config = dict(
    normalize_top_k=False,
    balance_bias=False,
    num_attention_heads=6,
    rope_theta=10000.0,
    qk_norm=False,
    attn_scale=0.125,
    init_std_qkv=0.0236,
    warmup_steps=566,
    doc_mask=True,
)
Below are experts of layer 7 (counted from 0) of a mixture-of-experts language model. Rows are named router (the router's row for the expert), down (a neuron's output weights, with its number) and show model dimensions 0-127. Each number is 50 + 15 x the weight over its row's rms, rounded and kept within 0 to 99.
Before each expert's rows: "raises" lists some tokens whose logits its average output raises strongly, later layers aside. This comes from a sample of Wikipedia text that the model never trained on.

# expert 17
raises: "my", "ir", "ill", "ic", "im", "ety"
router:56 57 51 43 50 51 44 78 38 45 83 51 44 47 15 59 68 48 41 53 60 44 54 08 11 49 50 61 41 33 27 09 53 31 62 56 58 35 55 46 37 59 32 14 51 61 35 55 53 35 74 56 36 54 55 58 55 70 49 60 61 65 45 34 63 68 50 58 53 67 37 63 48 57 80 70 73 24 42 63 82 49 46 45 39 31 66 41 58 54 20 43 61 36 67 65 39 58 21 69 75 35 60 43 14 45 35 34 43 65 40 45 50 52 59 52 44 46 66 49 36 60 55 63 46 56 41 27
down0:44 56 38 46 36 51 62 38 47 45 35 55 54 51 52 55 48 43 72 40 61 35 53 61 47 51 54 42 22 30 66 43 54 71 63 49 43 33 66 30 28 63 30 20 58 86 43 80 22 54 29 50 66 52 44 72 48 26 44 42 63 67 50 40 45 54 34 21 26 39 33 40 68 47 46 29 52 40 58 35 21 46 56 34 31 54 18 70 52 12 45 20 19 49 39 64 31 38 48 50 57 47 60 64 41 43 46 46 81 60 52 59 66 28 42 58 37 79 69 44 58 29 50 66 47 42 25 70
down1:55 77 62 73 56 45 30 59 44 50 36 29 32 48 60 36 49 50 43 42 65 46 31 41 50 39 47 59 54 76 60 78 55 63 65 51 48 63 46 61 47 50 55 62 54 42 50 58 43 80 35 30 26 63 36 58 19 68 68 71 56 51 61 55 39 53 37 49 50 43 29 61 70 62 42 33 54 57 37 52 47 37 52 39 42 41 48 74 60 34 28 60 45 27 72 24 53 73 43 66 31 47 49 43 62 40 42 50 52 51 66 72 55 24 55 66 67 63 26 53 39 74 70 40 35 69 47 61
down2:49 50 34 56 63 31 37 38 54 36 58 33 28 44 78 49 41 40 48 50 30 57 57 73 43 65 16 60 40 80 68 49 40 64 46 37 65 64 47 48 57 37 60 84 64 35 55 47 60 62 56 60 60 48 50 68 74 79 72 69 48 46 59 29 99 64 67 52 56 36 21 51 57 59 66 69 67 63 48 35 56 14 53 10 48 79 59 59 64 59 18 50 35 54 43 36 62 56 59 45 52 41 40 52 71 69 57 35 72 38 53 48 44 53 44 68 56 33 42 52 31 54 49 32 55 47 61 36

# expert 13
raises: "ist,", "ist", "ash", "is"
router:44 69 76 53 74 77 54 37 62 75 40 45 40 65 46 66 54 64 45 30 46 05 42 38 22 63 38 52 51 28 43 61 55 72 73 63 12 82 35 64 40 47 38 35 57 29 43 60 49 59 62 43 39 60 44 32 63 85 45 35 48 46 78 45 69 28 60 39 31 62 50 67 45 52 79 72 45 26 64 48 62 48 31 43 57 47 63 61 62 37 54 57 60 35 50 40 54 43 53 50 37 52 59 43 60 50 66 48 30 34 56 35 15 45 52 22 58 29 46 36 56 75 41 47 40 64 34 43
down0:58 63 69 55 35 21 53 60 40 67 62 35 16 13 42 52 47 54 56 47 33 49 40 35 51 62 43 58 55 57 45 35 40 48 32 65 51 62 19 38 29 76 70 52 57 68 79 64 48 79 72 53 59 48 53 56 33 35 50 67 52 36 30 37 78 56 45 62 35 33 56 66 51 69 60 32 21 43 31 40 58 57 55 12 33 64 62 34 40 35 31 50 41 45 58 70 44 45 52 49 52 58 60 39 32 48 60 74 66 38 43 30 60 42 69 54 19 46 23 39 49 64 44 53 11 46 51 50
down1:54 63 54 38 57 48 52 47 38 52 75 60 40 59 56 41 49 52 48 78 59 59 68 62 54 39 48 40 46 49 44 19 90 62 34 34 57 66 62 52 75 58 39 70 39 67 40 59 52 56 52 44 17 62 65 69 44 43 69 37 75 50 28 29 68 42 51 69 47 32 67 37 65 35 74 55 34 22 46 61 65 75 63 58 56 28 73 45 43 14 44 05 43 65 58 62 54 35 24 43 64 60 43 26 46 67 54 54 53 49 44 13 62 50 35 30 73 45 47 61 65 58 38 23 45 47 56 50
down2:29 57 46 50 49 73 56 46 50 82 38 35 23 24 59 13 45 03 31 49 30 63 41 10 45 62 54 57 23 51 32 47 41 32 58 49 81 33 42 54 28 69 58 68 30 53 64 66 34 53 26 52 47 51 71 71 85 48 48 53 47 66 44 87 53 31 16 48 45 64 57 58 67 41 56 82 69 67 53 39 55 35 49 81 56 61 75 59 64 45 34 35 14 52 40 25 41 49 54 43 56 65 26 44 48 67 55 51 56 37 57 28 50 39 48 40 60 54 68 63 41 40 48 59 52 68 43 44

# expert 7
raises: "ov", "as", "ark", "ash", "od", "l"
router:09 47 57 75 73 53 59 32 43 78 81 34 22 40 62 66 33 38 63 51 30 63 30 61 79 69 44 64 26 77 56 43 24 61 48 30 57 27 24 48 42 34 50 71 45 54 62 77 67 51 55 40 45 42 51 41 34 81 60 51 63 61 36 61 90 47 59 57 37 62 80 40 43 28 80 67 66 50 67 24 42 45 22 48 32 84 53 44 37 28 71 26 54 64 43 74 59 51 79 22 45 72 46 56 71 73 45 44 59 53 58 51 48 51 43 52 24 34 49 30 44 57 56 37 53 39 36 40
down0:38 29 41 58 43 61 32 36 28 56 64 34 59 48 67 48 65 52 43 73 55 17 81 55 59 41 67 47 72 60 57 73 45 52 37 30 63 19 63 34 44 42 44 47 48 44 35 51 78 20 48 30 42 70 37 74 57 67 53 49 58 43 69 36 59 66 51 59 12 50 56 27 45 54 24 31 51 20 46 67 78 64 48 55 67 39 35 60 37 75 36 34 68 17 61 60 27 53 56 59 55 29 96 34 41 68 56 52 54 61 54 37 47 73 69 28 34 29 21 09 66 37 59 59 56 31 49 35
down1:53 35 62 41 74 35 40 59 46 36 32 46 47 85 56 81 24 64 54 78 47 41 41 81 61 54 25 57 36 43 68 55 88 48 62 46 27 32 60 63 57 60 74 68 46 47 53 14 52 66 60 65 56 42 49 50 37 50 47 42 56 44 59 69 66 25 36 77 50 52 39 70 35 66 61 53 53 60 55 43 40 48 64 42 32 69 60 46 54 42 34 68 70 32 43 58 41 56 47 44 46 51 57 38 58 34 38 49 56 44 46 35 71 63 51 44 46 51 68 62 73 81 36 42 78 52 60 42
down2:36 26 50 16 44 48 64 53 55 60 61 17 22 60 50 47 48 57 41 46 56 42 49 48 45 55 30 38 62 31 44 59 51 37 59 54 31 33 44 33 45 49 57 44 62 58 67 28 70 18 45 40 60 76 41 62 54 38 56 45 56 12 59 63 52 37 62 66 58 64 44 37 36 37 41 62 37 22 31 47 53 57 52 27 77 57 22 85 48 36 62 66 40 32 26 53 46 57 51 53 30 62 52 70 48 36 62 48 54 48 54 30 67 55 34 68 44 49 76 32 43 49 65 72 56 51 67 42